python train.py --n_layer=13 --n_experts=128 --experts_per_token=2 --activation="squared_reglu" --router_cosine_scale=10.0 --init_std_router=0.0155 --vocab_size=4096 --norm="layernorm" --optimizer="soap_variant" --lr=0.00502 --batch_tokens=[65536, 131072, 262144] --seq_len=1024 --train_tokens=434300000
Below are experts of layer 6 (counted from 0) of a mixture-of-experts language model. Rows are named router (the router's row for the expert) and show model dimensions 0-127. Each number is 500 + 50 x the weight over its row's rms, rounded and kept within 0 to 999. Numbers have three digits each.
After each expert's rows: "comes after" lists some tokens at least twice as common just before its tokens as in all text; "gets" lists some tokens that make up at least twice as much of what it gets as of all text. This comes from a sample of Wikipedia text that the model never trained on. Tokens count by the router's weight.

# expert 3
router:383649471533500425437604522524498469595535459432618395458518487519485536458469490448506528537506436491432522449461482522521503502450475584498481479444489477452534530464522548563473503310463465531571494502547529441529511499479507491419489511409431528550508422485425561471571525533491499504427557466525466488447512546485451474551517517514463463567518558529570508518625512485501476559561
comes after: " ", " to", " (", "|", " was", " |"
gets: "201", " R", " C", " A", " be", " It"

# expert 42
router:396628412549529488464600543465462476580520460460606413461509552498471554453433494484453505537498404530452504442439465509476518507484466524497523456463439509468520537470486501550536517354499510503518524446657579522544542517456517458361527577446455507534531426521473554462613456509501519503482560485510463512492489501515455431546557540536452471559551547446554512487581491475486492556573
comes after: " |", ".", "|", ";", ":", " c"
gets: " ", "00", "ing", "id", "ig", "orn"

# expert 14
router:377608458523525386492586594502502473539539457438558404456543445471514491456502521453455531534509461486431530580432472524456546463489451540539491475403470481452535554490472511579436471418509499504541493426624570548483473555451534466447455551411456513512513408510504559424558541456472503523499583438519502502523463567532483502484569508539490535528526556514531460478647540458499447552582
comes after: " of", " is", " with", " as", " in", " for"
gets: " a", " an", " the", " its", " their", " is"

# expert 11
router:380644472525573444394584549438535430615532462414602409456538517566487470465472534464469479478565457563468513529433497515457551503453544504521456501435502447437507464525523498510492454409502478570519531474593590466491520510497532528433521596489469511547476461492443568482602488549478441468456511473497490531511523526494449483533466508543480489577528585474493487485647483454426498504571
comes after: " Ch", " H", " Y", " T", " L", " R"
gets: "in", "an", "iet", "gh", "ang", "u"

# expert 24
router:398653461538544488458523487468504518552489385441546402449558504504540496495431527445502543555496427474462555520445497581474576526450468524516536475482433497448479523414509475519461536329460487488572524531608502466532508537486542509428416569490439503531541431513435495441588551529483505468478553395526490491486493517476545506515576568511481514531494539490548546440569551455507429561593
comes after: " ", "\n", "-", " Gen", " Title", "|"
gets: "201", "ical", "200", "199", "198", "3"

# expert 76
router:345589430547550459450592518447464516598495419451637413429494533489480518455461457505449520548531438468428530546410492538487560467476515569505522491429460493424562534510473523525473499381475523497525541464639528446512523516476515453393461515459452504531499490496437499505585529543496468471467541487490486516496519535460464435540511497473516502594586555493561485516631497462467497543560
comes after: "|", " |", "-", "===", " (", " \""
gets: " ", "M", "F", "B", "A", "S"

# expert 62
router:465587475566587423480570617447572417579456452384526469355566495504471501431506511541429449549544520506464563504477452509504582517554472601534523445498483512471525513487502495534435417414529550529553458506507517404519564460450548518454554468507494562502564449525447498541621460452492553537464565485503447451450552477456447515536497504502543480541528502463571474510575437484438460571452
comes after: "\n", ")\n", " |\n", ".\n", "==\n", ";\n"
gets: "-", "|", "=", "==", " Name"

# expert 55
router:395585503589569459478607528494483494578522452463611467439522545476477512449518479466445513540560378513484497496444443494485481412464488583514503492453405483469531512486455558520468477376509491491516509477566552464574478535497481501422463528487457565528573489512375525506564525503450464450465531446498517573454510565472450426507515552546434504545539570482590472537635580433447515539545
comes after: " |", " the", ",", " (", "|", ":"
gets: " T", " U", " N", " M", " B", " W"

# expert 63
router:341594396508500446424555589509555481534475411502621506444498482565455527484512462504439470563542474503495487491461518531465529469458507527545552498483520515456474518507444546526546481357526556537526502508667577476509516482463439449444474566490469494500510422506430579480538597497498439483477566554511513575485483565515513437531525564461515495539589561550554465463567561477451437511528
comes after: "0", "3", "4", "1", "2", "7"
gets: ".", "′", ":", "°", " (", "9"

# expert 115
router:356618410566513458414605584469558474522471435463602451429559524469474497496488524500455476560522430486442533511424476563453540469521522559511506463436465488424538517439499568508479452364457500517534506494523542454549513470482523503468481490475429541486502457522443531470563514519452508447459562476483508536464494547541482423509560578506441472546520541499603469524669569503462454549542
comes after: " the", "-", " \"", " The", " of", "The"
gets: " S", " K", " R", " P", " B", " L"

# expert 77
router:386610459544517412439588541468455505556493432453663438421537511464504499472436515479487501506529429508436485553486486507522539491470494562550491493457489462413545521488451534534483561365492552503533495470643535476542481474489510472399495525450449535526503463539395522492612478514476460517467506452522503527493475531492493396558507516539491485543540515520583497530643521446427501555551
comes after: " ", " (", ".", " −", " +", "200"
gets: "1", "3", "4", "2", "6", "0"

# expert 1
router:381639523479528416460586521529519481544479485431641473442503533531466582462484474550490514469580377473441441537507442559542500494496471574477477487417518483469565572511483594536538487355489529528519473504523590430529480457460477531406501523434496513480560436518407483517561559495485528492433578478486518476437480514453469390520538556440432522548531531506525467534559510525486477490524
comes after: "201", "200", "0", "9", "7", "1"
gets: "–", "-", " ", "8", "4", "1"

# expert 70
router:336616421546534474442617544481548529566483507448580402428505560537527483445445517487483499515474435495445531517453464494513538510517476554544472485404433420425495519461446558546494455302500461476569552459597562458512496477469551450442520468518484554488463456534459523495579494481480477501520560415473456503504484520488496436527482545547454499588534516513522503475590498516496471502575
comes after: " |", " ", ";", " d", " l", "|"
gets: " ", "201", "ire", "202", "199", "200"

# expert 41
router:401647448530553442456598548444486484605494470471648461406572522535483510435479466483439515563511417506412492499409452531480508454476475568467506450404466469439512542489461546530520488388483503528507493503602603459492524522449471490428477502510453481499554477513446548452588530524463499476470562496485490548502484553455501430567520510496460482585565538491556476517598501478481462557580
comes after: " the", " of", " in", " \"", "0", " The"
gets: " |", " Al", " South", " West", " V", " North"

# expert 96
router:293621439576530471468540588451478490535555417458590446419499534539483487427455462475482515515478436468433497492526482575479560524479462519498465432470470454463511508461478568506483539396511503462544539454644561450488524490484506500439448564465472529557474481535492558525605518480458519480500517433464467535463473520488490460565553497529478501594595562485553487524535543568497458538600
comes after: " |", " (", " ", ":", "ed", "\""
gets: " ", " (", "ly", " |", " by", " that"

# expert 125
router:334610444570519461459604560516479415518502463409519449493459529422509554453476472490496467556547419577520491464485518477504556476498490500465521491442450554476539515498438516543466470386544461498507578500640507456542516483460498545398504539444427515529486450546438561417559526492499507549400561496480504562510514518440450475503531491490453525595559555469597473502563540526501539505602
comes after: " the", " The", " his", "'s", "The", " l"
gets: " first", " most", " second", " the", "est", " third"

# expert 84
router:391607454512499408459607584503518527604572488492602439435497483516499496481465469478488500468518409535446489503475462483463543476487484561528490490464438502461504488499525545495480482429497502473542529487620520500540503541412556520413516572448437521541497410477414531461658539497488497489455539417477501560473492499445484470562518521551471472546526583518547453507653509425473463576578
comes after: " ", "201", "200", "202", " $", "°"
gets: "a", "1", "2", "5", "6", "3"

# expert 5
router:418607468567537492459578589459526486578537467460600411397546516497456559474456459502459511532568458501414511485423442542504561482475451524479468462412494499447522523466502512571513485380488495504517471497598602468474545481504509476393496520481444503500498456477432575489552520471459500481510558436499471541527518521535478444578520574488459496537532546502593516489660530436411449565571
comes after: " and", " the", " of", " in", " de", " \""
gets: " P", " H", " R", " A", " L", " S"

# expert 54
router:387643507540502429504525507503464509629534413458593384452508466555504479434441470528530523500576463547464555517443462561487598465470455536514470511480464437458544564448483540560532532348482527472557489449559532441508507509438472467400473547503430573467519467519428527482585531536476434483513518469504468533471496579452501510553498469480471492604536560534559482533564530494476448502592
comes after: " and", " which", " who", " was", " that", " to"
gets: " was", " is", "ing", " played", "ed", " held"

# expert 17
router:360602451533514418463599552486492474563496454456584432403477519560457534424476489509473522520510448539398500536459450551470512472463537562511493425414488510465507546504473506534476518353513550494551488487571499456478535496429543476420458588444445476499495476472479534503582516486486505524430549476453426526423510547541426459506538497483498475617574571496536521478608560474443498555589
comes after: "ed", " in", " to", "ated", " by", " along"
gets: " by", " in", " be", " with", " as", " been"

# expert 29
router:367609454556537486447569531475505492552540453476586414431506487506437509412423485532482506530526432484486577468471479541482509539494507569508510452438435428461513537444478514527466510331519485499495470511584554421531480467424519551448505510492480548558513443539483568484577520487458440504477491442508470541476496556499475490556561559564539492639539540501592474453603543525396426506538
comes after: "-", " he", " He", " It", "|", " was"
gets: " was", "-", " he", " also", " al", " is"

# expert 67
router:342642459543488461440600539495510481518466499497607465391506508492484523510485522448465543492522382516479497440474478501505540516451544510455551503470443446480465547431438524554482518268468548558574497446575540443537491462487512505446503552480453492517489412478466530497535472466493445527450555468507424545498497563522518432518559556465510500519528555509546531489605553508478473529545
comes after: " |", " ", ";", " Votes", " /", " %"
gets: " ", "0", " N", "1", " P", " −"

# expert 105
router:337636464502563398379561539472465509591448455441599454406535502463492524452497558448485519528543451501454490450423454497531519472470532553536467482439482477441517510434558492488468536394517520497528529516608563430515514529502525464405552541450417507590473495513453494516568514550469502485452511442506509465508531577460541497580508537530494480516561551512591510449589514436453484551509
comes after: " ", "′", ".", " .", " (", "_{"
gets: "2", "3", "1", "4", "5", "6"

# expert 66
router:435653442548551430470545539526495449599490379451542457412535492552518503469470505484489534533508450464480507515457502583486517555495494576475503471467477509468506542504489488577477517357513492555529526404684551449498514471434504474446494516445494538569500457509444549487646509472504518490497587471477478504431472553520470464547575534487449486578523561519573515434556510470459522514583
comes after: "|", " |", " che", " No", " Label", " that"
gets: ":", " that", " Year", ".", " |\n\n", " Yes"

# expert 30
router:397602460585550495427535512542492502533525427441534428368489564457431552466506572536535542535575478531443480510460528551440484493491534569485452483508435451472457520563491545511472449365513578506571501491625484378523462520491565477460472552529499583494544479517467491443571552555465507486511505473497423502423524569444452445530473552582538511580489542442555528432525497503445442543560
comes after: "-", " Full", "\n", " List", "Personal", " Time"
gets: " Born", ":", " name", " Species", " Order", " Country"

# expert 106
router:376640504581573449463541528523534512550530417460577497431517552541448457510470490532538523488471402451465554522412514528499528499447574583463480515456466511448515514520451565486503469355515519501509478456642517455564514533496511475400533471456498549487529474509455498469591550532503508531428583523478532480512439539450473398499555536541500499495481580483639486483553508436454560541547
comes after: "201", "200", "202", "199", "198", "-"
gets: "0", "3", "2", "5", "4", "9"

# expert 97
router:304592430568548472469607494510470490584490467447573435501491530497421510489497526495478512551541453488462569531456486460530613476457510505520468519463449531469481577508509510571495535348500468489503507425569573508533541465484546474409533548485445540486487442482433510499572499492516453499419550504518443573469481539512512423589559525527469509511539551460586494508625475490417437531521
comes after: " |", " place", "1", " medal", " MF", " –"
gets: " |", " medal", " /", "ass", "ronze", " old"

# expert 80
router:321625439556506473455532526498517428619519502426581485428498505532550559468489485495500467535539392511435525458413476484481517501464496599486460445439431513448536524487435531493492507412470506505523484415567572511494477548471493502448474565454512560541531477535450542457652539531491477450459518457541435540429476557472459509482582510488495506552555577496544478492575564464418484546537
comes after: ",", "1", "2", "3", "6", "4"
gets: ",", ";", "),", ")", ".", "',"

# expert 85
router:363668482546503423475608566553492469594513484492543443430527448534513575428442530484447467570513447510444521435441485600530514482480445531529498508453456543427458551521513562492544457385463499476475440500569501495526492482484507490422514557482520599549545406593458582457586473497489479508474528525545446567530459537532445455521500531506486535539529540477587477449567490459445440475536
comes after: " |\n", "%", "0", ")", "1", "|---|---|---|---|---|---|\n"
gets: "|", " |", ";", ")", "1", "ight"

# expert 72
router:369586416531594442412596604450491515526531483483660452468536490505441494492441495512443517552525437539471561547451430486520540525544541541515496423461492471479516531483494556512462516392545494536536526503565551484536516473462514534401548574419414524534513488532391593472586519530425524427519511429500464564492524485487467452531549555497521482569539483431547495500558489474466426528547
comes after: " ", "78", ".", "^{", " ear", "_{"
gets: "2", "1", "0", "3", "7", "6"

# expert 21
router:412554501563524423463619586538533509615514508456557428400593511530451522438491476497469487543500426529455511438478478539444507496501499526538513509399465525426518481464552554537537485367466473534508501481534567456505551482502537424453471548469470522545454460507461500467569499451442441459454496431466525541463516551495502415559574575478450456498505520504576499508670581412430532519551
comes after: ",", ".", " of", " in", " to", " and"
gets: " B", " T", " C", " P", " F", " K"

# expert 47
router:358632484492530421430625530515501513559532488472590464409540507467486493469494533505461523530570409492445516539403452514467522502507458554505457419422440501446531552488528522514483565370496470496496560517608571449554486483479518481378461531475495550535492491525445496454624492525426513489438491427501495508469477496500476448507536486507467506602541533464600492496593517467428528490548
comes after: ",", "|", " c", " season", " de", " f"
gets: " ", " and", ".", " but", "anc", " The"

# expert 98
router:381679478503483411477562590440498527535501439422612481468535596512519569433501483480504482594527461467425500466446512523420520497542521532522509442461536470423540543507481517490496490360507514517546532528557586446495541487408469482349513512442411521563500471518473508455529509506477498489507537450530502477490472525437473461468551546522508472626544487485559493480560544457498485573550
comes after: " ", "%", "0", " JPL", ")", "1"
gets: " |\n", ".\n\n", "\n", ".\n", ")\n", "\n\n"

# expert 50
router:337642433548495412450521556463473486591500457493537409379514570503499537429503456475520513517525411534435506495397437541494558436478494532493508459478501480454504485532488503545453487418518478491500493421577581460530531530506492466390490549433471534566475466543400573470548558450465511537523533495529482558484496526548468468551555555523534533569562543469564556520551485520484460526622
comes after: " in", " of", " to", " on", " at", " for"
gets: " the", " |", " in", ")", "the", "th"

# expert 65
router:397601466556519468445583511470460485552524445424589433419496528490491497478466466445469528513549398471411539470472485490539520502465497570484511489420462497435521491421464505541510482314503492522558502501601593467512531480492551460435494533452425540524482460547433489503585522494506464460479520462535458534495502531499453419551557572547487468520554545507599495436649534520490489556594
comes after: " |", "-", ",", ".", ";", ":"
gets: " He", " ", " D", " L", " B", " H"

# expert 75
router:403615407583553450450582600500507449590453443406615471499520574516490509410437470457463509533512448526403507492419520600515523497499462580486542432401440456472547530494553471511524519358509538491459549501590583481507493509460563493409467503471470507480517485520409521437561493530490463483469501470445497524540521564484479475534569550522483488561558484482537491515557505410453503513528
comes after: "==", "===", "\n\n", "====", ".\n\n", " ("
gets: "S", "M", "R", "C", "B", "P"

# expert 6
router:357609463555528431448600582484498491616466506524625487462495516579456549445472467472462501524498449503420521505398439530464497517482517569506533430465505499441522565447510576550497538388491470549500466510558599503498500498471454449398470565454460514473547452552456524497592463511464526474475558435488470527522528520473478461518572523461476497540565552462597478524594498493453454571584
comes after: ",", " in", "|", " to", " and", " In"
gets: " ", "–", "/", "-", "ip", "ic"

# expert 34
router:450659508587523422413589559564484448542483423410587421463516522493514535429465441470480544503493447552480478543471459547404556523547468607475527464500500476473492497486525559535479460390521493465550536507560571501505539483530514506453446569485431542520531484492396540529550527434491473511460567493492443508440545473444509405547528557484495519574571547503550481441608490448458425512591
comes after: ".\n\n", "\n\n", " |\n\n", " of", " in", "\n"
gets: "==", " the", "===", " The", "The", "-"

# expert 32
router:382576447582527404487617533491472494627491495424561459443526526488507487462473478463443476570483435502460501541469484501490500489526509556515466530425448482452518485432454518552470515343458519501506544442618589497467506527469512494423473576440460547503568472574441479488550517508476460488499563482511507547519483553483507431556556552483463457583580571492590482468607478444443429534575
comes after: ",", " of", " and", " \"", " as", "The"
gets: " m", " w", " h", " f", " s", " l"

# expert 0
router:456590436529517403397537566533462533651507452441544414443502517514517501454490485478451478532584413507486498461480482556531514541448489522514436451516485473496491590507484555509529494409485521503500460499593515470540556494470506496390450584467456485563513438548407607482585551464488511546524544450482506562417485574548462428559613537576483447576527551510532513506526493505399463540561
comes after: " ", " •", " Succeeded", " Form", "L", "ony"
gets: "1", "3", "2", "4", ":", " •"

# expert 81
router:417574493529572497462535595511490518572473431464686505469540473504490555532451484426465548493526401506472540499548556531514560489420431527435429449443498506451521524468456529516457492415497465484546471462586527384461440485496512461531547550482448568529487491481463465533603588536440456467469584434550471503463411490450458428554581526519504577582552556509518552498554469429470480522521
comes after: " Born", ":", " ", "\n", " (", "born"
gets: ":", " ", "-", "\n", " Born", " ("

# expert 15
router:382617497568513453470535568462522445546578421452620423408547534496506509437455483494478519538559426455446526499393492522506497488492528523562482538406486461449476498535497496516494520413495498527488513480601536520534492535445508521412458531452435548520493417512414538537642517502473425483473551464495474535505488511497462431505532492544520467544528562463573547491657496474405486506590
comes after: " B", " R", " K", " W", " L", " P"
gets: "s", "k", "l", "all", "ers", "ens"

# expert 56
router:455587437537529471443558541475493438611479494467619472482546493545509540443439456524449526510549456536409531496483466533457513513440526527481561477447499564431468485419471528527534446345497518540538493453601563421453453466445512472498475601462424483503546423452471529471602527496508463485448529454539473527429473545537517403513546512521481534563485569533598491527586536439441430573572
comes after: " ", "–", " (", ":", " gl", "198"
gets: "201", "200", "199", "198", "202", "197"

# expert 122
router:440595443544510500449608523481517532613575488470580500474520501522483513471462505483399505499501424549435573544417510531453598503463490556504478457399439517457537464519544543484452521348558529480534529487572534483472548520436550461416427567430420486476477465545401518470570494481445483469500552432473439490491434561477440441517610543516446450538531501522557536501599462457537531533503
comes after: ".", "′", "°", "ep", "^{", " app"
gets: " c", "l", " pl", " Pl", " p", "5"

# expert 102
router:379594465523529498449553502464512492555528476458636442422489498556442485402527491473426480562552415520444534555406488484495538544473448543526560427426454550436496511437489513542533526382473475512503528535584599433490537523462494476448510555426509510534486460507420475510569550481458527501503517448520493564494526483499477384498573545540470456570592563469604459513605486480476463559532
comes after: ",", "us", "\n", ":", " Bul", "ach"
gets: " ", "-", "y", "us", "om", " &"

# expert 45
router:357619487534510443441508528473487473575521438498588479488494490493456531473417488515518537511554467520438520497400503538446532469511543523458518440423449473404525574461520539582461461384528539478565461430561532484519501516452506527427472551500450546563536458531441509516641560490475428454441531450496415576453451555477532513534564551455488497546512557447514470488590487448413496560595
comes after: "–", "0", "1", "2", "3", "6"
gets: " |", "–", ";", " /", "0", "1"

# expert 49
router:328582487558497385462583498477448511534520417424574423468507463490439528381421493515460535553508398509422569532460448512482515500460504598514417498407449531508491527507499484567484506414482465506562530489662564510505472516510511516437520522511440498498500419455474533519536545503502446516491544462496478526510524539500429464528573521542482506618484554500504502500561539474448513572590
comes after: " in", " and", " of", " his", " with", " for"
gets: " his", "'s", " her", " the", " their", " a"

# expert 117
router:351611483526539419452609530491483512589506444420605493417530522481476569418486546491477480537503442570415504504453495546467509469509501553511503501435441490424523488499449505554488496396496521505501556472609551465505479480454500508368483541463507491534540427500379542461606525523516476471500512511487434546472470549473503483552569573478475468582565546484511490512610512454451478556572
comes after: "%", " at", " of", " the", "0", " and"
gets: " the", " |", " The", "The", "un", " city"

# expert 7
router:337617407508533430420559561496491516608510486463555436422579535565513537471461509437488501469561447527478565464392477523488571492455445612490474452417512457523523528452441525506522499368467527505541488515535532485539479535460475476426449526488467543500530451465410596443535543492466539514511556520456498574488471556517481375524543541525497521581534518488533525510527513484464492537607
comes after: "201", "200", ".", "–", "199", "202"
gets: "0", " years", "9", "5", "3", "th"

# expert 95
router:390631460500535409423614553487470480594501437451564494418474534546473563462440528478446474506548403538459542531455485546477544480473486558495455480396479523426509505472506520523504492387473464497511523466590556480498482529449521435375515559453479469558512490516444503458608519496491488517425543503484459515459479486483475440585523524484486476596562594472541491488636522455472493538579
comes after: ")", "0", "5", "4", "1", "3"
gets: " |", ";", "gh", "ish", " and", "an"

# expert 126
router:347618441560543443425608540496510451543502451459559471435520534462493512503491537509420492562496410565446539504422486552502558458538525507514499488443482511474464535461511532525434515313491453523520559451597552477544488432448533527452488548475435485488526460502411532519536555538529555459468551509532478527446497542489476439534587565470478489579524538482536525518653507489463449528542
comes after: " the", " The", " of", "The", " cer", " a"
gets: " the", " f", " b", " s", " st", " m"

# expert 48
router:339585466550551457435598556488482443598542458499549422464532540526475505415470490498459520536500410507450553484468484555506537539467489542472466485414434462479569536472447506579530492326514505500557516524562530445532468491418548505395473591483501525517481441538450500506538572526473450470437533466463441550462505571478458439490523572504510492584549547496533521527616484532469493504583
comes after: ",", " a", " to", " and", ".", " was"
gets: " p", " comp", " b", " f", "In", " he"